config = dict(
    router_z_loss=0.001,
    lr_router=0.000597,
    head_dim=64,
    tie_embeddings=False,
    beta1=0.95,
    lr_head=0.00601,
)
Below are experts of layer 16 (counted from 0) of a mixture-of-experts language model. Rows are named router (the router's row for the expert), up (a neuron's input weights, with its number) and show model dimensions 128-255. Each number is 500 + 40 x the weight over its row's rms, rounded and kept within 0 to 999. Numbers have three digits each.
After each expert's rows: "comes after" lists some tokens at least twice as common just before its tokens as in all text. This comes from a sample of Wikipedia text that the model never trained on. Tokens count by the router's weight.

# expert 1
router:489524449442472413504469528487474433454530516552546463541481597511503543576507487539482609542445401537550554496498438492488480516562482481447477505604541478494508476487464521449511572485490517464442476551490491520493473576505518493516542496457458489463523443504514499520511441452544479527482514474453425480529446503440491534563530524490577483454533493496510479523490483554436516487448
up0:402476471428513483515477513485460460421552413497441520490484507516527512531461520475510521489470427481559456464491494511458517508457470510516439466458480483469499477465531467454459477514511569497430558482551450527491536502512516432531478513489450466523574477508393552494460466538533484516489542519454483563560522496542545490507463442479463523517544552497541532502508492406476456470442
up1:553572536498518451513503549549526449500477547512520534427512498489480539470494544480519519509478537498535563512552495503517502538516505533495454505503514483539515464465467469479485460557482481471455488549495519453533459458489497479524484561471500531477547503506483562515515529515560540536466511461500549507473514499436518472465504523511501517596487520474388594484458498480515522559448
up2:488548526537523440538525474413479458589442476432511451539471628518553439522497412516527560522589565513525438542477457518493530492526543508427521523485499448537581431504450484389523559502493511560513510522496431496553446497511523488536541445528535532473408529474471508499508544444547479551470521569569498468474483507527498523596466561488479527478520537492580469474447523538565463536530
up3:519496425565453469564541500476417473517464530546474467577537521523525499582464511470536534525515471464518454402527482511474503437567451526449447479437444419480540470505528460515490492511493477503470582528494530532515479447455486495557508516584485495498536401562508541491489506523551506498599492529426478430492483498486478510571497535488494541484440482506562513508530492542485537512507
up4:519515450572542442566488539501525526493520523425447480480469500476425477497536529527561491523476542516509531511470416465459475545528519544488505508520491493599531489506458491479490487489547414554512519501476481499472505476500571502484500517483456492518516481482487522478501447475464510541507551524457426442468513447526493480580398569500458534506547421563517429527448493575450486542557
up5:513490569512489409511518449501489490443465498454498445471510546505456480479445505580514485476506545472570480537554521547530564519571509564483395557585521477559605535498528462472528498522466492456559489468509495543428392476508440472470458556500446463438516472454486516486453504452561478567514428446452466504504533513472512501538479599461484566487601563497471554525479537479416492487495
up6:510503515527476405521540467451530504518467489496450501423455537496527500493499491510458504537498416568537470541448424504429560515481484485465553442545542529458446503492483508491507482501503508431482523499502459523488494500505418481542526470457538499468570534527492537458555491472503539577475492521499481483511465514463521517437481479457507465498526497490468534555499452507530541523587
up7:483522500464482500474510499508476555491496539468577505581471546478516464417506442447476482565508554470493536491493480513431433533450493498481503534475540511520476486476486500531485432463471534464516516515460477521478483484521549456475552502479531474500575457545528508547539461482517480503518510454498384486508486458463557414517505523549459530540530560528472452488545435489462508512444
up8:530470476514515502517407549427493505473485464489493507564449454463555547516500516491530566491406486347502504491499455408492477407480407468519501497516475515436539494465527433495478532514487428481521487486457491485551505601492500478595515505490485455502523448550507542555480494504433529461521471486472553530504489514544500476517526448554522472517479505468554516480528472595469551489474
comes after: ".", ",", " that", "′", "°", " which"

# expert 10
router:529448482515484446472470483508545449487551508538524467507472588506496570543547516472500507568467553513504500550490498523454527490556501451504534512563604531514537488500530504579497501495538460534428431500459444506445446448467636448494516500492491603494558537533524429530497538506503478472454478489482498459584436455496524565532529509545540486415567502500451457500524411527494478484495
up0:530489472463536426578501439549441461535498576553492454551451453536515562540530480494449441484483461469468457490551460429511509503467468524516500476574489560461476498559508512457520606501450470483471509480516465524457487643478517503550485523637450490502506478519483478529451467434553491545504471554498414533510439489498475569520537466555407436478488493528552482509543516417484429406533
up1:521532538510533394447437455515512561451534527454501498466459422598506471523491466522564471493461509515493501495506509453479489424526465480485496464575457500476549562525493487494542447449541425551471570470559518432505484523492516515495463507463471586391519488492457461503522510448615472476445458533529507482562420467500506485511489528501535511539609536538545484542557472533480596466582
up2:512462482518461421493458504568492454526506453525521545483567572521555515492500563510480520500510459468516479509476512567538551535498497509460524501493490460596528500515526498489471408505500536609490490453489487471477466459465521496495468550464445508420509537480482487530479535494516446564489509547437495498543434505553478529463479455467541508491559442537486472432486511597528455497475
up3:470518474482528433455532414498517462427533414519464472436482510472488552537541528511572500574475507521474526430538583502475494483525504423520490486469506467452478516437499510512504473546498592455443549543585530546452470459490529554488472459455460517481611505435452539497443551468442509472517443482459501458524545504469505471505547484458480492517498491501601440523507450535475541495455
up4:464455528511563450477522460526532518463520513559471495503466519490464534433567465447391498515537409486540492537540453519495506482525545532506480479517441482470497483525481435466433544480490499584467544532564458508449493522427511530492492478516433517518489513413492490504461530438484458448534470479548496503544498502543507498497505453482527465491506529517480536532522479497592511495506
up5:572422469534543444515502468529479496529499447483524520540504527480554487523533474461433530501492531497525568531462500533506491497497441468504454532526543481509544526480546495544561498477473518506458493561478425524506482534576484484514443484475556407423499465534451478579567536466525494565480435519466559511533536504520494541515511445505458436451486474499502468505523462464473527507412
up6:462508559575484408497462450431452496469422528486527565551452486517506470542529512419526542495503547465598468465478458453529479531573526528536506504484470520550511502495494439578541505435469477518508514448416540525526473503464485516500517510534461490527499446440576507512469501498526510491483511534471529439496501450548447503485507440394554559507570495552486447455550509475504486476495
up7:468442562539432378478473510511481493505452494485458359466501533530468543494496499542488450471395483512556424477501577527509491461494466472459528510547587488572460503465547472514478476459542487479517492433470523434468572438429512502533481497505539546444452532488446533508504471498495529445476502499454502465466483428474491527564517476506553534480558494456446411524528505513470509464554
up8:475492477443532537535496520453466477510514474492505505480502525513504482507547403507516609502529521478498504496471461418545506472508476499506599528534458485488525468523518495549464497509472488502366521501515441513501455527584514451434456490522540385495572545480511493493456433502515477496538498473522458469467427481529516596422465473463482572496561478552513560429473526537547457489505
comes after: " of", " the", " in", " a", " with", " for"

# expert 13
router:508537513457482419503471482425516524568526506520516500530448435449492469507497488463456518553497532546546524482480566505474511515454519462512460497549593526493511540498492567442543565483484425473482472529428484493461468512500524442449452481478468516542450540496577487460519461537519452598483493518493499490503448499490473513485502464463499405511543516472533497520504465458522544497453
up0:550535455529497466523508470512448487519465461477444492449483477537505489495509468501507528573441505500553562567494451437555544473591506538493530463561472528555489520522503626523519433496477405532542481510553478566519499491523484454456489497425511492506477464519436493511496429503533527580486410524518500551514481528488482552529465502501493552459487512529497436489467545522472492469470
up1:490485492447545440450568526549505484457536462547471505474515422496450584464520486552451549518466447428498576547516484477468504474452549514518541576476471534533504505577480529553505481460537480559516462551521490481496410542504473501490483556497557463457364445460523474470532547495440540498456524555517542493493496433516520439483472469478524500489526509478484454555510499520548527440496
up2:490506510484522488520531503431518571536500517451521530507535505514443445494485489393494473526496494479497552454564553472401449451475459573564504469501462475516545424472542465564496527425592564509485529540478517533560487507454533488503476513575479464481384505542463479464525561485524500583490548488483502489512575556554455519469517442551521490469498537476537483451478526569523456514455
up3:490524453527522497481503533531510483499480509511527385492533522528460497506462538519531511476464486533456493526513558547462489520495500507425527477615537504483467503524480520504550499488576432446516443440412478489483527491529466448542512482540541515502505504536574428512531461487468509547463501537514529499517513442508453553471486509443458472467485476468459483440567479509504562485546
up4:508542531524514511494539478506539495418471536532455500461442465459499456533545448586509437459523433496560537547601493450566531490564495534447472525566489560487528547495462611524565513503507450548501520440526506537423519506509459449464549476487548471547522503497487487503537463519444475560506511501566519499484493465510491473481481465439471511437510504508508500508438570518535585510515
up5:504419537489525506578519501464518449494507516538532479475524489490400552506490577501498525526568489528477546422510464462460554555429470496480469604504469533484544461531573496493563495470478491517497478452488491542493458461471482465445530525466491513520510480539515513413452493453563474494513485473493440471534503499541485538507519483523426496489405474516516510468534463559484518534457
up6:559499539451511487561486481459462487535472477521487473530584425545464478540522471503438504460432411495525502490515531469540556495492463481517482556531577522600544508519533524456560432470518559498465495566455503500605531500483512443500477479525449465474495507503499523471508501510502463550507452416553496461544450493477496515458499424522500441465457503512465524562497475528470517520481
up7:474482546428545552483503473478532457475498585496483442468475428461490550536491452454489527444558489541439508530473523424498510507564522516523492484529494551479519505450478533514572491456494426541448474466538508538483553455510573485470584518516522503564488531458474523560476493408483436499555525519463502490542455521446521508464549568447471523491428501443546456534484446547485531578506
up8:493552447501470421422514517489507498484507485491509410542470395497419533495507512429516463458527491434426486558449486530527548537496499474455477570537456514502431490521538501460469506507543511540396473537510518513547556512480523440519457509525502459482495450474571487482463426472515511565453496510460510527535464530472540541481487528523516527482515464517465491454571447507513507525487
comes after: " |", " ", ";", "|", ":", " /"

# expert 2
router:497525487558496383489469515484511466468436496505478474517504500467594521531524570476512541449462479507493488541545493452473514524515488534470512559509556494571499500467480499564462549472473461477509565500426462555502465465488493500491481525466494548439545472562493476486546472449502473493451540518490483507587497490476536590408547556515559468453533510495498461540509465468458477550399
up0:522438459461574410564517488507445473422522453498493462547533455511523531505444474492459511519570425539458495540578493494576525602500535545550465462448504488524560467498504556539547534454463562488530524506432502444492431470468405452546453502511538507484503508554451486429537480452522455570506508492507520555542477496502483516540560416453506473490515473536459436531480468479478558533461
up1:462515481474505518528471514470542503511484580560543522460544526457495551505511504491514507615568554461430553490567433495464541495541514498446540494542506493586424546493506499546512538498470594496465556576469469525492433530494546491493497488450541485462412391473516437429487462559470529474483526477479485532519435514548510540506488521466479497387490518485477434551512468530496406457484
up2:544476498498512448448528538468572473459507488484483553486532514492487511502448543520510498519575562438545507523530502422486475433542543521484502595523457552548481468496485413477505458532431544531549434496465461494466466473508525425544494493482492448470497429495482535487475571470447474518490535530465577453613524457498472567511526526522521523473448483536484500485518447459521442497494
up3:523497460525466486513549510465541479509496535499521456580511532510518465520476477506464526517519612450541501604521500443513431494495442493569506515446458478485490472454564430458486578511510534496529469535566492664502492514537494511499564563519535479485511471481492432518525539530635439515482499476495548547469511462496502598465524440500516510478494505471493547521512446517475533483495
up4:480524445512458432493556492476437451466511476477448505429532520544515512513534542460458518493502477491521542482545480543485519592473530520493577527421431481492437581508478433544482543496427518536451486517468462572548494618505515552588496478465503543490505496484559399488512536474421543513491437453527509507497483481479494517447501548450513477518506491491500481531529462457488462479457
up5:521460489461535505504459440442460501431495458516477556584431545474456616490550485503562417450531515534579505423570481472546575520566428531505450506492503548526530560422512486511529489515460485516461527493540507544585485517486440504449467527560570526429507528477458608525463493576415457540537548494481495555538504470536448438497555491504556480421527490538543486499493452479506588521490
up6:542520466459518439527518495415487521483523481430478618478475483593424484568534486482476437553488516553449455540576476451508505444520509521513417468458523503487490457435478437553480494440529486451528522485512475526498518496502489508519513478526462497534490548585466463482454526560534541459479497498537475493512486539454480481501472433494477407512498489546498513548527505551465412530510
up7:502493549554535436489546469519509515474498517528435505466467533535488544487542478472525532470514467505482474479494494524507462486564579476482533498494544516504427502490398496474454505470504549556431513456519507488530550481442521519522515514519497508560568575481561465556484474455516478512475508509473512479463527522576563535459564533459484480536544477474546461490576481449495470492568
up8:509571461512492435419408508534519546426562522483468492524537520492549487511459570554514525482452461504493524578536487544461488456487481506478533535479436491472522500563550392445471527514476488534528466522526535494553512466494513469600418522483509552455486486443511505487487541529484511568461543534523474508553473501477446493441386499477516471488528558467528481548590443458495507497462
comes after: " ", "-", " (", "–", "\n\n", "born"

# expert 7
router:493498510520542447458459499495504510449419523476522467493472524439466556596469519468525472528547514525502494473559491500469437436485472477540502453522455542508510481426506492530528528530535448415583424518480522489513493479473500483483506492496501437448543457524504471581533487518472504480520523465507558458508474511493482514481492552581520489478564574473464456534583500486454560494523
up0:541523533561573489475503474491514488421470544446513490466462538463457541484499487479501512528474475471460539486527493479557482462434509483523490425555417497499536480560480567552524482575495445497465455452502500519497490527441585463503531501512483464519557537467531472481508567530483490502534512504544492434485451427531509416501549466520437500464489481505453519509508493459533486562453
up1:465480485554498535483492528456475467376535506554434464487544516488465526512514473562481609553587498468554517504451505512493537508479436532507511530498508472438528518480420526432532459519534482479440459561479504553498507464429544493568505532444580517494528516491541557464549604523584565505413512559498512553523493539582428406455483493551597440464470524506442481461559478489609461485533
up2:598550493506544518434467471585478490542389420407486564500513563429482483543515491526491432453500487535542472540483517436528546490549547540493517518549487445533486509515539455574441585578487441474485521526494499491493502512536492495495542540516505515479533459495530502481569510497610526478466472470485542495449443567511490433441443545552415491447484521475474472515466488532506483479564
up3:467445475451433447439505448535522471489543473456511475413483532535512510491430462518505562514474535499522538588527428489498566497506520547512538489480477552461465469483438482519528423481470569488450468514537479485476514492452418527491514486509485490509494451508473509473641531515545508523484514479615538505483522497486436456473460486569498507468503500552464518525483500528439552471578
up4:519537489580517469476414512466465474502452568533473526497450477566484424536507543524477541539494423477538513465511517468440482465490512479540464508508477543450502457490448558582505562487471457522485495569570481482510493506509468488544485428569513470552443524618542566507550465528480489527449521513518464482489478535528529528531497529578526434439448471490491525486530473507482444551437
up5:492452526554497479482554466616542482504536508514510534553494515507467496552562532452457376517430574481454517488519482500531491462404495533504560509507498513454532519503492570442506501536544519439502461476476429531599553443509511479474538531556491481525541492544507552459507549463442497552469487488435593485546519504573538506548483538519469420505454528502461537489538472463494479534489
up6:439407509473483428487487479564514530508500465468510512468541544510436515521461466443486508471522597488468486494536476521488516502439450503517525522565495497544509557494460508483540527495570537436400559516500519515489535495480456440458534507531514524488531555560483523502498535462483473549486467467510465495457499528470439476430469430503540519452538530557511507453471436509531513443517
up7:509527522501560482464527460546468554576494458489484433453499536508484485536510467455489557531554474501497473470531480451565562483524562531442471455478394553462501479484553427456519529430489532454532399438501533506525465471574510520533474486544445454464517515517476556460529570487523488438505521493534509508481469484518509468471482503587532497467506476558492551465501459456419519493521
up8:555464536476567430571507494502444479458552493539532441477561392557428468457472497519414528417493534487473520449443484506486522530416476416456439561479471503538464540481469501539515546430478476499480501586494560504534502490489562564486474527379447482410553451454501530570487507535500490511487517494492518513488551538509524535475527518459469541491462498497536493477565500506454488439533
comes after: " |", " ", "|", " by", ";", " USA"